{"num_hidden_layers": 14, "experts_per_token": 2, "d_expert": 192, "hidden_act": "tanh_gelu", "balance_loss": 0.000709, "optimizer": "soap_variant", "learning_rate": 0.00397, "beta1": 0.95, "beta2": 0.98, "max_grad_norm": 2.0, "train_tokens": 262900000, "max_steps": 8024}
Below are experts of layer 8 (counted from 0) of a mixture-of-experts language model. Rows are named router (the router's row for the expert), up (a neuron's input weights, with its number) and show model dimensions 128-255. Each number is 128 + 32 x the weight over its row's rms, rounded and kept within 0 to 255.
Before each expert's rows: "comes after" lists some tokens at least twice as common just before its tokens as in all text; "mostly gets" lists some tokens that are sent to it at least half of the time. This comes from a sample of Wikipedia text that the model never trained on. Tokens count by the router's weight.

# expert 14
comes after: " |", ";", "|", " (", ":", " 1"
mostly gets: " L", " N", " S", "′", " $", " M"
router [140 131 149 117 137 136 168 160 160 143 117 144 141  92  97 156 111  13 191 153 103 147 132 138 130  74 147 100 164 121  70 154  92 220 138 131 127 112 145 144 138  74 201 109 150  91  93 130 146 148 131 193 107 111 114 130 115 134 152 108 163 142 165 177 198 162 145 118 185 168 151 117 154 118 110  77 136  90  44 131 137 127 101 118 189  88 106 152 119 149 129  88 116 168 150 103 126 162 139 165 131 117 114 137 111 195  97 129  99  85 120  91 121 150 135 177  90 121  70 148 116 170 143 136 166 145 123 183]
up0 [ 91  86 196 118  87  64 142 157 107  63 133 146 159  85 126 168 139 106 195 153 152 107 154 132  61 157  84 155 144 114  92 160  86 161 108 115 100  79 138 138  71 115 107 177  97 114 144 140 102 151 194 143  79 144 117  85 112 125 124 112 105 165 129 141  93 163 112 113 154 120 142 188  69 150 121  95 108  77  83 135 138  71 127 181 159 110 162  88 118 144 153 104 114 100 110  86 134  76 126 127 105 102 139  77 145 145 108 126 146  79 126 110  98 127 117 127 150 132  86 137 172 172 121  81 125 106 150 140]
up1 [149 134 131  70 139 135 175 119 126 146 155  91 137  92  96 180 120  64 146 128  79 127 163 139 103 110 192  36 179 122 107  72 154 151 126 142 107 130 193 156 193 174 112 140 193 183 135 136  66 138 141 143 147 155 143 104  96 140 138 113 104 160  81 127 132 151 154 113 133 158 112 161 121 101 124 140 162 145 131 107 121  81 130 111 157 104 174 172 112 116 172 125  92 126 167 115 159 121 122 124 140 158 140 146 157 151 117 127 162 136  90 159 114 166  70 136 122 167  97  81 125 139 136  91 205  93  88  73]
up2 [128 103 137 134 119 147 148 158 206 142 154 140 102 102  63 118 125  83 200 150 133 126 185 142 204 149  80 145 143 198  96 100 135 137 154 121  96 149 192  92  99 137  97 158 173 132  75  76  71 136 111  77 113 123 171 147 157 138 137 111 140 132  96 143 128  84 184 162 105 139  85 177 177 145 125 129 110  61 157 158  94 125  83 121 135 134 112 116  97 146  81 123 156 158 114 103  89 168 164 109 192 133  73 132 140  90 138 183 129 146  96 143 119 165  75 124 135 138  87 136 117 166 195 129 179 134 142 184]
up3 [198  81 100 197 135 138 162 159  59 113  81 189 128 135 114 190 165  90 166  93 135 126 110 107 127 125  79  85 161 143  96 232 116 134  79  89 162 101 118 106  62 136 184 133 111 125  90 116 185 129 130 123 186  85 147 105 102  92 122 142 130 108 139  91 164 125 168 147 146 121 152 101 127 135 167 149 114  98 162  74 146 131 152 117 194  83 179 104 111 120 113 100 123 145 164 123 148 106 117 187  96 124 135  98  84 169 141 100 143 103 109 114 124 131 167 160 135 155 155 152 130 120 123 110 155 104 135 160]
up4 [ 64  98 169  96 112  77  92 104 124  97 150 148  97 117  88 171 170 122 111 164  91 164  68 168 160 144 124 135  98 123 132  82 120 118 178 132 109 138 165 139  56  97 119 157 140 170 121 162 126  69 126 127  66 126 135 147 132 156  95 113 175  80 147 160 120  62 103 106 149 151 103 120 113 128 109 147 137  98 147  82 125 141 113 162 171  98 129 114 106 132 136 190  92 133  99 128 117 106 136 163 138 150  83 128 100 174  64  61 171 129  89 147 123 129 122 118 176  89 107 147 103 136 126 154  87 115 127 146]
up5 [ 70 106 114  85 184 112 199 147 104 127 149 128 188 137 128 131  99 123 156 174 129 116 137 161 146  96 118 114 108 148 113 122 185 157 104 178 130  32  93 185 105 141 130 139 195 154 167 146 102 132 128 156 127 149 130 148  87 146  77 104 131 182 128 132  77 110 153 149 169 101 179 133 116 150 114  82  64 109 122 136 137 175 201 122 126 114 146 125 121 131  98 160 129 105 156  95  79 131 173 134 115 129  88  95 166 149  93  88 173 124 133  91 150  84 141  76 166 155 102 123 128  77 156  87  95 136 189 127]
up6 [160  83 141 119 147 126 118 129  99 105 121 153 160  97 156 126 131  42 126 145  49 126 128 160 129  98  93 142 135  66  68  65  94 156  47 121 122  86  83 143 135 117 128 125  86 127 120  68 128  70 143 151 123 153 141 125 104 124 133  86 127 162 105  85 144 104 188 104  77 126 121 151 115 109  85  88 105 128  90 189  97 113 154 109  55 139 114 100 150 181 142 138  83 157 158 128 120 130 110 186 122  82 169 108 143 155 154 123 188  73 164 145 118 124 103  80 167 165 110 121 115 181 129 164  69 176  91 152]
up7 [ 96 136 101 137  78 146 144 100 142 124 114 147 109 113  91  65  73 123 178 150 111 160 129 114 109  68 163  85 138 151 139 132 108 160 173 123 120  93 124 145  91 162 121 139 167 127 148 129 118 103  97 148  93  83 137 113 133 129  85  69 125 135 145 138 102 117 165 114  88 147 138 153 125  84 149  84 152  73 131 161 140 101 110 118 154  90 157 113  91  84 126 103 146 118 175 150  96 191 127  75 118 139 140 120 150 152  97  92 123  84 150 101 126 167 146 119 141  82 142 171  46 125 123 152 165  80 154  82]
up8 [154 159  91  95 155  84 188 165 102  95 151  84  71 147 121 113 150 126 177 103 181 133 164 194 155 103 128 116 143 136 120 132 131 153 171 121 117 112 179  96 138 101 171 137 136  61 149 127 142  92  77 139  77  66 167 132 132 129 163  70 190 196 130 175 122 150 143 178 105 165 160 107 162 170 129 146 148 127 124 165 108 173  95 153 134 151  77 118 110 140  92 136 118 147  96 109  66 150  99  89 171 180 133 128  93 164 110 110 122 115 164 103 179 133 162 117 109 124 134  94 126 140 136 121 161 150  97 178]
up9 [167 116 140 118 115 130 186 137 124  77 166 146 125  95  61 149 119 106 149 122 132 116 113  90 105 153 132 108 118 141 128 146 165 215 128  99  89 118 121  70  96 172 144 148 161 126 131 153 157  86  98 166 175 125 129 137 111 131 112 156 125 162 144 153 124 142 176  72 116 122 148 126 121 129 132  83 127 102 163 111 161 140 120 178  52 111 131 160  94 122 143 118 163 172 133 153  89 153  72 170  86 154 155 120  88 128 111  71 122 144 122 150 181 128 141 168 194 151 100 131 152 154 213 122 138 136 117 101]
up10 [169 157  91 172  81 116 143 149 113 156  72 153  98 122 175  97  96  82  85 106 110 175 173 209 129 152  96 137 107 152 103  84 119 147 153 198 131 101 141  90  77 184 130 185 151 186 164  97 152 170  85 114 146  86 203  97 139 142 124 117 112 163  67 141 117 113 142 124 106 134 130  80 150 138 140  94 125 142 118 112 113 148 120 135  95 123  97 147 168 111 122 112  92 137  64 219 169 108 137  88 147 144 154 102 116 135 161  79 140  82 149 145 115 113 106 117 176 131  97 174  96 156 123 113 118 140 102 142]
up11 [113 114  70 143 172  83 154 110  97  92 155 126 173  99 125 137 163 147 151 132 134 193  96  94 143 177 135  68 111  89 144  88 108  97 119 162 133 137  41 143  92  57  95 132  87 168 159  67 126 112 194  94 105 150 146 168 145 158 106  47 106 137 111 150 177 134 119 113 153 160 153 114 100 168 160  79  69 173  75 186  87 147 110  83  90 150 148 110 148 206 150 108 137 112 144  90  56 146 146  93 113 135 129 156 156 137 143 117 193  82  81  84 114  99 105 110 121 132 112 120 216 137 129  92  96 141  88 155]
up12 [121 100  58 120  48 155 104 106 152 128 150 152 100 107 135 115 109 136 139 140 113 151 166 114 121  97 124 153 172 146 140 121 144 102 124 116  97 151 106 121 113  84 137 126  61 169 182 210  77 114 171  75 119 155 141  87  78 118 182 137 130  54 143 139  56 111 198 145 118  82  94 153 178 147 107 126 126 156 111 130 133 136 155 148 152 131 118 126 138 180  93  94 110 103  78 181 121 156 136 192  70 145  56 131 123 181 126 115 120 110  90 140 136 201 116 102 135 114 163 132  98 167 168  91  64 104 146 122]
up13 [180 143 127 124 177 110 169 147 144 121 132  99 103 106 119 104 133 159 104 113 176 141  88 122 107 111  89 139 178 142 125 120 100 132 124 117 140 173 151 100 173 171  95 131 105 142 104 124 125 112  99 142  93 117  99 192 163  85 149  89  89  94 124 116 104 160 140 156 147 163 179 140 126 104 142 141 166 147  84 186 122 184 135 118 138  82 145 195 129 159 161 185 168 181 122 132 104  82 145 124 144 110 105  96 147 112 126 156 138 165 118 230  91 116 137 126  99 118 130 133 124 111 169 203 140 136 133 113]
up14 [121 115 100 136  84 157  90 189 145 106 106  83 145 110  86 158 130 157 170 120 179 146 137  54 174 122 110  83 101  99 139 143  93 128 149 100 113 109 130  70  75 175  82 148 178  95  79 108 159 105 115 169 149  99  72  84 143 126 148 137 119 157 163 125 121 117 161 146 131 159 104 121  84 128  96 145 151  98  53 146  95 151 113 196 108  94  81 110 173 172 157 107  99 141 150 151 157  85 121 147  96 159 100 170  93 133 151 145 163 158 153 133 135 141 127 152  83 128 152 126 100  85 188  99 115 145 129 103]
up15 [156  59 142 124 100 106 119 173  66 112 144 130 162 105  93 113 109 113 187 147 132 165  94 140 192 110 161 129  85 128 103  91  92 129 102 148  90  85 115 138 150 148  99  87  85  82 173  87 101 115 107 113 171 117 127 101 182 134 127 144 107 152 113 127 163 126 137 182 100  90 102 184 198 145 128 188 150  80 126 129 136 152  88  76 165 100 142 131 101 171 128  57 147 122 166 144 139  77 107 166 175 133  99 178 101 156 149 147 164  83 133  95 120 139 144 130 142 193  83 143 130 142 158  64 142 123  92 183]
up16 [ 86 131 180 102 100 117 153  85 118 175 131 150 143 136 146 194  97 149 163 105 108 160 158 155 133 116 126 157  80 159 113 160 103 136  72 116 161 118 164 150  94 171 101  90  97  82 144  97 114  54 126 117  32  38 155 193  95 111 108  98 190 126  96 150 102 151 156 186  89 129 146 159 131 110 117 167 142  86 125  99  93  88  98 170 113 137 106 128  60 131 113 155 150 131  79 199 191 109 141 122 187 126 160 154 140 140  95  90  97 175 133 125 108 119 161 133  63 145 113 136 160 146  73 164 131 136 140 145]

# expert 5
comes after: "=", ".", " |", "  ", ")", "\n\n"
mostly gets: "\n\n", " where", " when", "=", " However", " if"
router [176 142 133 132 130  96 112 136 163 176 126 139 165 123 120 173 170  65 142 140  93 114 151 101 161 162 104 101 172 102  84 108  94 111 162 129 100 136 132 142 119 125 132  38 112 140 143  86  80 189 187 124  84 179  84 106 115 127 128 100  73 123 134 150 104 164 171 157  97 137 123 116  94 132 101  86 168 194  97 156 185 173 169 151 140  72  43 130 152 127 142  95 166 129  87 156 172 132 133 157 111 130 144 156 131 144 126 101 107 171 160 107 117 170 208 167 125 107 157 114 119 129 159 182 152 154 159 108]
up0 [147  72 119 126 112 122 141 155  81 107 114 109 137  99 129  74 134  69 112 203 171  95 104 157  64 118 144 172 137  98 128 163 144 150 112  91 114 162 134 159 168 122 147 159 111 151 162 107 152 153 152  94 141 118  90 114  84 201 146 198 120 115 127  86 140 135 163 164 140 121 130 132 168 165 107 125  85 143 165 163  79 144 135 153 119 112 180  87 174 109 169  85 156  84  94 141 165 163 154 210 148 110 110 131 167 123 174 165 112  87 122 158 138 154 167 151 154  99  85 132  88 138 104 104 164 127 157 172]
up1 [142  85 106 116 115 101 224 146  37 142 129  88  67 101 113 118 146  82 172 133 128 138 135 121 133 144  94 151 165 167 130 140  97 142 152 133  86 163  95 148 150  99  72 152 102 142  88  78 173 134 143 105 198 109 118 162 118 116 166 160 137 200  73 122 172  74 110 121  85 166 167 101 121 111 173 123 116 125 120 127 115 124 156 106 125 123 124 130 131 161 105 119 108 148 197 136 146 108 151 103 160 150 163 120 177 124 189 128 102 139  49 211 122 117 102  99 148 129  82 162 161 127 198 124 105 128  87 140]
up2 [149 195 110 171 162 103  98 121 186 183 122  64 146  92 100 138 136 179 116 152 122 116 139 150 190 131 182 142 127  99  56 124 103 131 136 143  97 130 187  90 137 101 143  94 108 123  98  56 122 157 133 108 136 162 164 119 119 155 127 132  90 161 113  94 165  69 135 103 121 132 118 173 186 193 141 122 121 110  97 100  97 117  69 154 102  71 120 102 102 116 142 138 124 100 134 166 142 148 102 111  74 122 122  62 112  82 106 115 121 157 199  88 106 196 120 130 181 167 127 168 155 142 148 158 157  96 106 146]
up3 [101 143  74 130  85 108 120 145 199 142 120  83  81 136 161  73 102  90 121 102 133  91 172  85 133 114 186  90 145 131 122 127  84 146 141 100 127 156  86 119  89  81  96 191 111  75  94 116 101 146 140 132 165 133 137  70 169  95 152 140  94 150 126 170 147  97 122 161 146 145 104  82 105 125 120 108 108 171 162 117 159  99 129 118 186 144  95  99 133 163 121  51 132 173 138 182 142 188 129  92 127  81 118 159 124 186  94 102  97 165 105 193 113 139 168  93  90 104 154  55 161 108 143 131 133 127 109 150]
up4 [181 105 146 128 188 182  81 146 113 116  78 110 142  89 186 149 125 138 120 130 109 147 143  89 173  34 164  99 153 167  84 119 141  95 128  31  88 123 154 148 150 176 120 155 108 160 124 111 118 152 115  84 119 128 150 132 149 119 183 136 113 113 117 181 113 121 166 159 125 122 149 119 153 100 105 148 129 108 152  92 127 169 163 143 166 111 126 142  85 115  83 145 152 130 117 110 157 102 143 153 129 180 117 136 102 126 136 127 112 110 173  92 146 167 138 192 103 108  83 149  99 117 152 119 175 105 174 111]
up5 [ 69 158 172 164 121  86 140 152 150 129 182 117  86 172 160 103 126 151 120 156 167 149 144 187 158 132  88 147 131 194 117 161 120 110 161 117 129 157 137 122 197  81 134 129 126 158 116 172 126 119 153 142  84 122 132  36 107 190 103  94  86 123 140 142 112 106 112 142 162 113  48  97  96  85 161 113  76  93 138 109 139 136  99 118 148 142 118 129 168 190 101 102 119 146  78 136 145 164 148 119 158 157  84 162 114 148 162  57  73 113 120 192 117 140 202  88 178  71 147 147 115 113 157 121 118 138 105  91]
up6 [154 123  32 123 135 113 118 154 168  69  90 159 125 131 128 166  77 144 179 134  64 152  88 152 129  46  80  81  97 112 100 121 112 138 154 126 121  93 126  81 149 138 113  90 131 177 180 116  79 112 103 126 113 133 129 105  73 139 172 185 118 114 123 110 168 149 135 142  94 153 135 115 187 142 106 132  91 134 149 142 106  75 171 137 153 146 132  93 155  83 121 128 151 105 137 109 103 122 153 130 106  84  54 135 150 174  91 151 115 155 127 122 128 178 129  97 164 108 178 161 157  90 152 178 111 157 162 161]
up7 [ 62 117 153 110  87 114 169  82 121 123 159  96 204 132 126 141 197 128 141  95 170 139 156 162 149 126 148 110  96 166 105 161  98 147 182 113 116 129  95 134 148 194  96 164 133 133 192 106 119 149 152 145 149 118  73  86  85 178 103 191 124 153 149 154 120 164 169 106 138 117 109 151 126 132  86 134 151 136 157 100 100  68 141 143  98 191 143 135 114 150 134  55 185 115 136 126 107 110 128 119 120 201 143 111 103 119 140 111 138 111 141  92 107 120 110 100 160 102 111  66 127 126 133 133 108 156 105 149]
up8 [ 90 140  79 117  90 104 126 109 112 172 136 158 163 152 137 154 145 144  96 184 147  94 122 145 153 121 121 139 139 148 191 153 137 160 147 135 133  97 199 181 137 141  82 102 140 150 130 134 113 150 149 122 131 123  84 176 142 135 162 159  98  94 188 129 104  90 187 147 117 151 115 178  89  76 152 108 167 101 118 131 103 148 115 147  73  96 147 144  60 128 137 163 157  75  90 122 172  55 215 188 112 177 139 104 136 100 134 159  91 138 124 113 190 133 123  95 129 118 173 135  97 147 174 147 106 153 142  85]
up9 [ 99 171 139 120 120 114  93  96 129  85 140 169 109  86  88 123 152 103 174 173 198 102  96 127 165 170 118 100 124 157 122  93 123 102 112 150 142 145 126 104 124  94  81 121 107 173 163 166  68 106 118 107 118 136 161 111 105  99 104  80  85  98 112 136 159  92 122 158 167 193 160 110 108 111 173 126 187 126 120 123  94 157 139 164  91 166 128 139  83 140 126 129  99 121  99 107 130  93  60 137 164  79 155 154 136 163 111 149 122 119 133 115 112  97 153 143 128 139 132  89  72  91  82 164 170 123 156 117]
up10 [157 110 103 147 137  97 112 188 104 152 173 150 113 152 101 113  64 113 121 105 171  83 151 160 188 105 124 132 136 112 129 117 115 117 170 122 150 144 114 183  94 174 106 139 127 177 154  89 119 143 107 158 119  92 141 105 156  39 128 125 106  80  95 107 124 118 158 166 176 164 148  91 127 159 120 133  91 110 182 179 140 136 143  99 170  57 125 148 144 135 148  88  53 133 105 177 183 133 132 125 120 113 155  84 126 137 147  70  71 125 106 143 119 166 142 128 145 138 149  60 191 128 183 113 120 127 213 143]
up11 [126 106 123 109 109  95 154 109 110 109 142 113 193 110 170  98 146 151 158 163 147 129 103 169 117  65 170 159 249 158  88 131 107  86 184 142 106 152 115 120 108 181 150 143 139 167 123 111  72  59 170  96 126  92  87 138  53 125 225 105  99 135 160 142  92 103 135 172 158 138 147 117 151 124 115  79 191 102  77 108 115 138 142 115  89 118 151 138 125 116 205 105  87 194 123 117 190  91 160 111 124 105  93  68 134 114 119 164 107 191 146 134 170 110 198  88 178 142  87 136 131 135 164  93 130 183  88  89]
up12 [102 143 155 122 128  87 122  83 171  40  95 129  95 113 129 161 133 112 190 139 139 196 103 163 120 110 133  98 124 137 140 119 119 137 176 142 109 131 118 129 112 135  88 135 201 190 186 101  81 202 149 130 120 104 170 145  74 118 114 110 139 133 141 135 131 148 146 127 107 133 168  91 113 115 116  30 166 126  93  80 161 131 109  74 113 131 112 110 117 113 152  85 119 163 119 148 111 125 109 203 116 136 135  66 139  83  88 123  94 135 136 142 172 135 167 218  84 103 135 142  74 149 135 127 183 106 129 115]
up13 [194 154 180 136 160 140 119 127 135 130 112  79  80 100 142 166 118 126 157  84 177 108 141 174 157  77 120 158 132  94  60 165 130  92 177  66  97 119 137 148 111 130 141 135 131 158 171  74 128 104 109 139  77 186 116 129  98 132 156 125 114 154 194 161 123 135 115 129 121 112 157 125 126 113  84 178  74 132 102 121  81 123 138 140 127 131 117 106  61 124 131 135 159  98 168 105 153 146 142 171 154 184 118 132 126 182 157 113 151  51 187 143  93 132 178 194 121 138 109 112 175 154 107 113 175 157 150 149]
up14 [165  83 156 123 163 126 109  85 148 156 112 177 107 147 111  80 168 107  97 134 131  84  44 133  93 155 157  57 122 133 179 109 156  82 148 131 152 114 177  81 188 150 104  61 154 124  90 159 174 128 119 166  98 101 198 126 138  90  84 148 133 124 216 199 153  96 162 150 156 163 114 110  99 113 126 138  94  66 141 156 167 191  75  70 166 170 207  66 182 133 218 138 179 102 147 163 122  80 160 134 139 138  93 138 120  99 148  87  98 131 143 138 159 141 122 111 147  89 124 180 160 113 101 152 122 143 156 131]
up15 [119  89 137 128 117 104 179 159 160 135  96 209 110 152 125 107 102  62 156 137 125 163  95 128 184 120 146  86 167 148 150  65 107  99 118  99 163 100 202 128  88 147 104  97 109 128 135 141 157  94 177 104  62 163 121 116 158 156 126  88 194 147  52 139 162 140 119 111 130 127  81 143 126 114 146 142 146  75  65 116 100 109 121  94 104 134 192  79 104 104 165 127 191 130 142 104 125 143 133 155 121 157 106 144  96 199 161 117 124 173 149 125 116  82  76 139 216 101 104 142  67 145 153 172 105  81  76 137]
up16 [143 126 136  96 114  74 143 148  80 101 100 120 126 128  91 124 133 113 199 152 131 147 119 169 163 138 143 137 145  59 110 139 146 188 100 151 164 139  95 123  64 183 123 113  76 166 103 106 147 121 142  73 107 116 159 133 128 164  87 121 143  86  98 113  85  82 158 153 154 133 147 114 127 169  76  98 128 152 165 175 122 167  54 184 171 121 112 142 140 145 156 122 134  91 125 128  87 140 148 142 150 104 170 132  93 171 102 100 156  76 217  88 129 131 149 171 118 134 132 120 171  85 117  84  97 167 144 139]

# expert 3
comes after: " of", "'", "\n\n", " as", " to", " by"
mostly gets: " his", "The", " an", " The", " its", " a"
router [143 131 108  90  96 134 133 160 149 149 173 135 171 102 137 184  85 131 135 134 117 214 156 100 151 168 110  84 112 127 128 110 117 147 112 165  95 141 122 191  81 126 121 117 163 139  74  91 137 115 135 118 132  89 160 174 167 130 174 136 132  85 117 106 130  88 164 122 100 139 141 135 150 140 139  83 153 107  95  67 147 122 141 140 107 149 170 162 124 128 152 112 131 234 106 104 142  65  47 153 103 154 107 124  83 116  77 102 113 158  47  89 122  89  93 104 122 145  78 114 102 128  75 100 164 132 136 113]
up0 [133  44 148  50 134 120 127  79  94 134 149 138 154  91 130 151 123 137  81  99 124 107 117 140 181 189 119 159 125 173 160 172 115 203 144 121 116  44 138 209 145 113 132 151 106  73 105 133 137 120 166 168  72 106 103 172 107 129 102  94 157 182 151  99 120 117 145 105 104 132 124 148 129 145 132  71 127  91 108 125 127 140 116 140 138 148  93 157 105  88 146 101 105 195 194 133  71  91  83 217 185 157 116 114  90 107 162 180 150 137 153 109 113 144 114 131  87 142 117 196 182 160 134  99 161 136 121  91]
up1 [178  89 140  91 170 145 123 143 133 145  85 120 157 150 111 146 130 108 223 157 109 154 142  75 129 119  93 107 135 141 130 175 140 132 125 139 167 183 139 123 126 189  35 206 132  81 112 123 193  84 102  72 146  96  65 142  94 157 153 105 138 119 108 146 115 152  95 171  98 146 107 103 176  84 163 112 113 131 136 109 196  83 115 119  86  61 126 127 118 172 106  60 168  83 174 107  85 117 113 177 146 183  84 123  93 144  79  67 133 102 130 153 102 114  81 132 134 137 130  94 138 109 167 111 168 114 150 165]
up2 [136 147 131 100 139 139 121 117 155 144  76  58 152 129 138 195 111 175 135 210  99  97  93 155 184 139 128  94 130 129  91 123 154 124 126 153 146 125 138 102  68 121  84  86  93 146 142 142  80 113 132 149 113 120 176 114 161 146 145 160 174 140  82 112 130 116 177 118 100  65 123 166 166 106 127  97  80  79 110 138 133 118 102  87 140  78 175 126 165 189 107  85  82 130 115 112  64  87 156  71  78 108  67 135  94 113 112 132  94 150 183 129 123 164 142  99 160 150  89 123  87  97 179 121 137  93 145 174]
up3 [152 172 109 158 156 145 124  76  82 129 196  95 118 103 129 115  88 134  78 133 159 129 172  94 160 152 139 139 107 148 103 127 170  88  89 140 205 148 101 118 118  83 107 115 127 122 122  99 125  22 102 191  92  78 136 136 149 165 183 158 131 124 161 104 153 115  79 161 118 189 188 148 159 174 147  86 158 114 135  88 108 126 158 147 159 161  96 109  96  96 103 144 182 108 126 112 118 100 175 182 167 134 186 119 114 142 175 102 107 156 130 155 105 150  98 133  93 110 102 150 120 161  80 164 113 152 117  74]
up4 [145 102 196  60  98  82  96 133 151 142 150 136 159 104 114 122 143  42 110  91 137 143 170  76 114 138 113  65 125 129 159  89  68 115 150 133 155  95 135 145 103 129 139 162 108 169  98 146 137 115  96 163 127 135 123 199 130 118 138 136 153  43 101 113 104 136 102 158 157 127 132 100 119 128 132  79 161  90 156 119 142 154 152  57 115 159 126 145  97 119 205 163 152 184 177 139  60  96 139 161 123  75 185 123 151  91 109 128 117  87 147 105 148 110 150 122  59 134  69 103  88 151 129 149 140 164 146  89]
up5 [113  75 136  91 134 138 145 115 169 146 161 115  89 119 129 151 128 102  87 190 173 161 127  96 212 182 105 104 166  78 158 181 120 121  78 180 110 113  80 162 156 151 135  97 153 118 124 100 115 104 142 150  94 126  93 152 164  86 108  93 169 117 161 129 121  97 166 153 121  79 166  77 161 146 120 127 126  87 159 132 102 148 122 132 126  62 127 109  99 143 140  79  95 135 100 134 119 117 138 127 134 134 199 139 109 135 166 128 115 135 149 150 125 133 136  75 109 152 141 112 111 137 125 100 107  44  91 143]
up6 [125 169 178  81 138 146 133 175 184 178 140 110 144  81 162 141 122 102 116 138 125 143  79 129 126 129  65 168 117  94  97  88 129 192 163 155 118 144  79 125 110 114 131  73  95 122 145  70 162 130  88 113  65 142 149  94 127 148 192 142  83 129 155 109 153 128 118 116 125 204  65 122  90 162 112 134 147 132 135 115 131  98 116 136 183 153 165  98 136 120 137  89 155 114 135  91 186 130 173 135 149 112 118  50 102 143 145 122 113 112 123 186  67 171  99 126  99 187 117 105 115 141 212 135  54 160 112  88]
up7 [140 150 132  98 168 137 136  97 132 213 153 149 142 167 162  70  95 174 133 125 143 138  94  67 155 136 226  69 111  75 115 148 102 143 141 126 183 160 120  58 154 130 180  95 122 133 122 126 140 121  72 134 142  84 188 112  71  20 130 135  80 127 116 133 156 112 148 155 130 123 102  74 128 163 130  99  68  79 138 130 137 109  91 137 185 118  73 161 107 133 127 135  91 151 126 142 128 162 120 132 163 109  80 106 111  85  82 133 136 124 122 110  76 122 149  86 145 136  77 115 163 107  86 125 126 132 140 111]
up8 [118 144 134 150 120  86  94  87 130 154 105 111  87 156  92 146 105 125 114 156 163 109 112  78 130 150 111 129 177 147 150  67  64 103  89 166 177 145 108 155 105 110 189 116 120 168  87 134 178 183 103 149  52 180  67 172 159 130 166  50 122 164 126 108  77  71 122 155 185 105 140  97 141  98 151  97 113 131 132 138 140 143 175 107  96 116 130 128 135 147 154 134 192 168 100 111  94 120 121 135 147  99 168 113  90 150 135 122 106  92 134 138 153 149 100 123 122 142 105 110 153 140 156 151 168 134 137  90]
up9 [138 191 133 116 138 138 118 150 124  90 191 139 117  38 194 137 139 120 142 149 134  73  59 186 161 162 118 115 126 110 146  80  76 121 114 114 110 147 112 124  57  93 151 134 129 172 119  91 105 154  74 145 136 145  98  81 135  98 147  81 119 150  56 103 116 149 170 129 150 125 154  58 117 213 132 108 180 156 117 104 145 109  98 130  76  96 132 180 131 128  96 156 137 161  57 151 135 129  78 151 148  23 123 111  82 142 120  95 180 152  99 137  89 104 140 181 169 127 127 156 129 146 137  62 147 103 103 130]
up10 [137 166 121 143  97 129 107 124 164 168 142 151  92 166 121  95 110  87 216 101 140 156 101 150  64 146  84  82 108 111 136 153 176 137 134 142 168 135 101 126 121 165  55 169 152 130 166  97 103 124  86 138 158 121  88 159 114 146 153 175 125 129  65  86 162 116 127  85 144 141 126  57 153 120 158 114 116  73 114 140 187 166  72 129 153 120 176 148 150 116  82 133  72 131  32 135 178  69  91 149  88 107 115 115 139  91 124  83 133 143 113 104 102 167 105 128 137  93 158 188 135 106 109  32 127 101 116 149]
up11 [126 163 124 108 137 136 148 131 135  70 149 116 163  70 133 149 180 163 124 101 138 191 106 127 153 144 126 103  58 138  87 161 171 149 155  85 102 105 171 148 148 175 101 142 194 162 108  56 193  90 131  70 121 150 155 161 106 175 190  86 112 187 158  80  62 108 114 123 118 109 134 189 126 136 143 150 116 134  98 167 135 106 118 139 138 112 154 153 121 116 109  99 138  86 117 131 163 197 173 162 150 183 125 105 102 176  76  61 127 159 145  66 110 124 117  89 135 157 126 170 121  97 155  98 157 123  35 157]
up12 [209 114  92  79 132 152 132 145 111 115 134 130 124 121 173 158  77 105 156 117 133 181  61 164  78 151 106 133  83 155 110  69  72 153 144 145 169 143  94 120 109 141 119  86 166 134 139 196  85 120 122 159 132  68 115 106  81 114 161 137 100 181  67 135  95 166 197 131 114 108 169  86 133 143 125 134 135 174 126 121 121 111  96 116 136 113  87  94  74  84 162  78 157 177  83 111 118 102 131 133 108 183 147 101 146 108 113 140  89 157 152 127 137 103  78 147 114 180 150 155 189 128 137  99  99 106  75 181]
up13 [170  57 145 111 150 103 173 162  91 131 113  71  95 161 116 137 142 137  83 121 126  81  82 140 171  97 120 138 134  90 190 193 113 105 132  87 168 186 142 149 179 146  98 127  78  88 121 130 150 107  85 155 132 113  41 111 163 154 177 144 112 157  73 138 116 120  90 104 142 138 134 106  69  84 137 146 128 134  81 159 141 174 149 122 210 104 212 155 113  80  93 106  83 113  81 109 103 137 183 172 117  80 133 155 109 112 115 135 126 121 165  77  59 165 142 159 122 159 134 111 122 135 148 130 163 132  88  78]
up14 [136 111 101 114 154 129  69 149  90 158  96 150 105 107 104 146 137 165 112 173 101 103 164  73 154 149 133 119 161  96 128  97 139 115 143 114 108 106 184  67 103 103 114 131 130 148  87 116 185 140 123 223 119 108  67 122  72 123 121 129  95 151 165 127 107  85  86 149  88 109  79  93 147 137 136 117  86  94 157  87  94 138 117 106 116  96 110  70 173 114 161 127 127  87 135 148 131  91 100 149 169 143  91 174 101 179  93 115 132  87 123  74 110  96 150  85 133 127 121 143  99 115  99 135 133 124 167  61]
up15 [101 119 114 146 192 109 146 154 121 117 201 139 123 121 170 168 171 150 119  99 145 135 118 125 117  89 141 101 123 131 118 160 123 127 122 138 201 114 125 112  90 126  83  86 161 170 131  61 156 118 112 141  65 100 118  82 144 104  79 114  77 115  76 109 161 145  59 116 164 146 124 115  93  83 175 127 125  72 114  99 129 108 153  83 110 163 150 118  65 127 133  92 115 147 123  73 138 122 119 193 151  72  88 120  93 159 121 131 182 130 140 143 134 128 181 152 172 125  93 164 113 140 154  87 116  54  73 124]
up16 [125 122  97 122 104 167 132  85 210 160 176 129 124 131 124 151  58 176 144 136 152 178 104 162 121 167  93 129 135 186  90 141 107  77 149  82 185 126  77 116 152 132 171 106 159 155 128  92  98 115 141 104 134 122 175 139 164  90 105 147 145  97  78 155 106 114 135 135 142 106 112 125 127 121 130 135  82 191 141 149 133  95  96 153 194  81 101  84 115 137 133 103  92 122 130  96 167 107  94 134 146 151  95 182 102  84 133 155 175 113 128  74 161 142  78 170 113 161 127 153 115 136 160 148 121 130 149 162]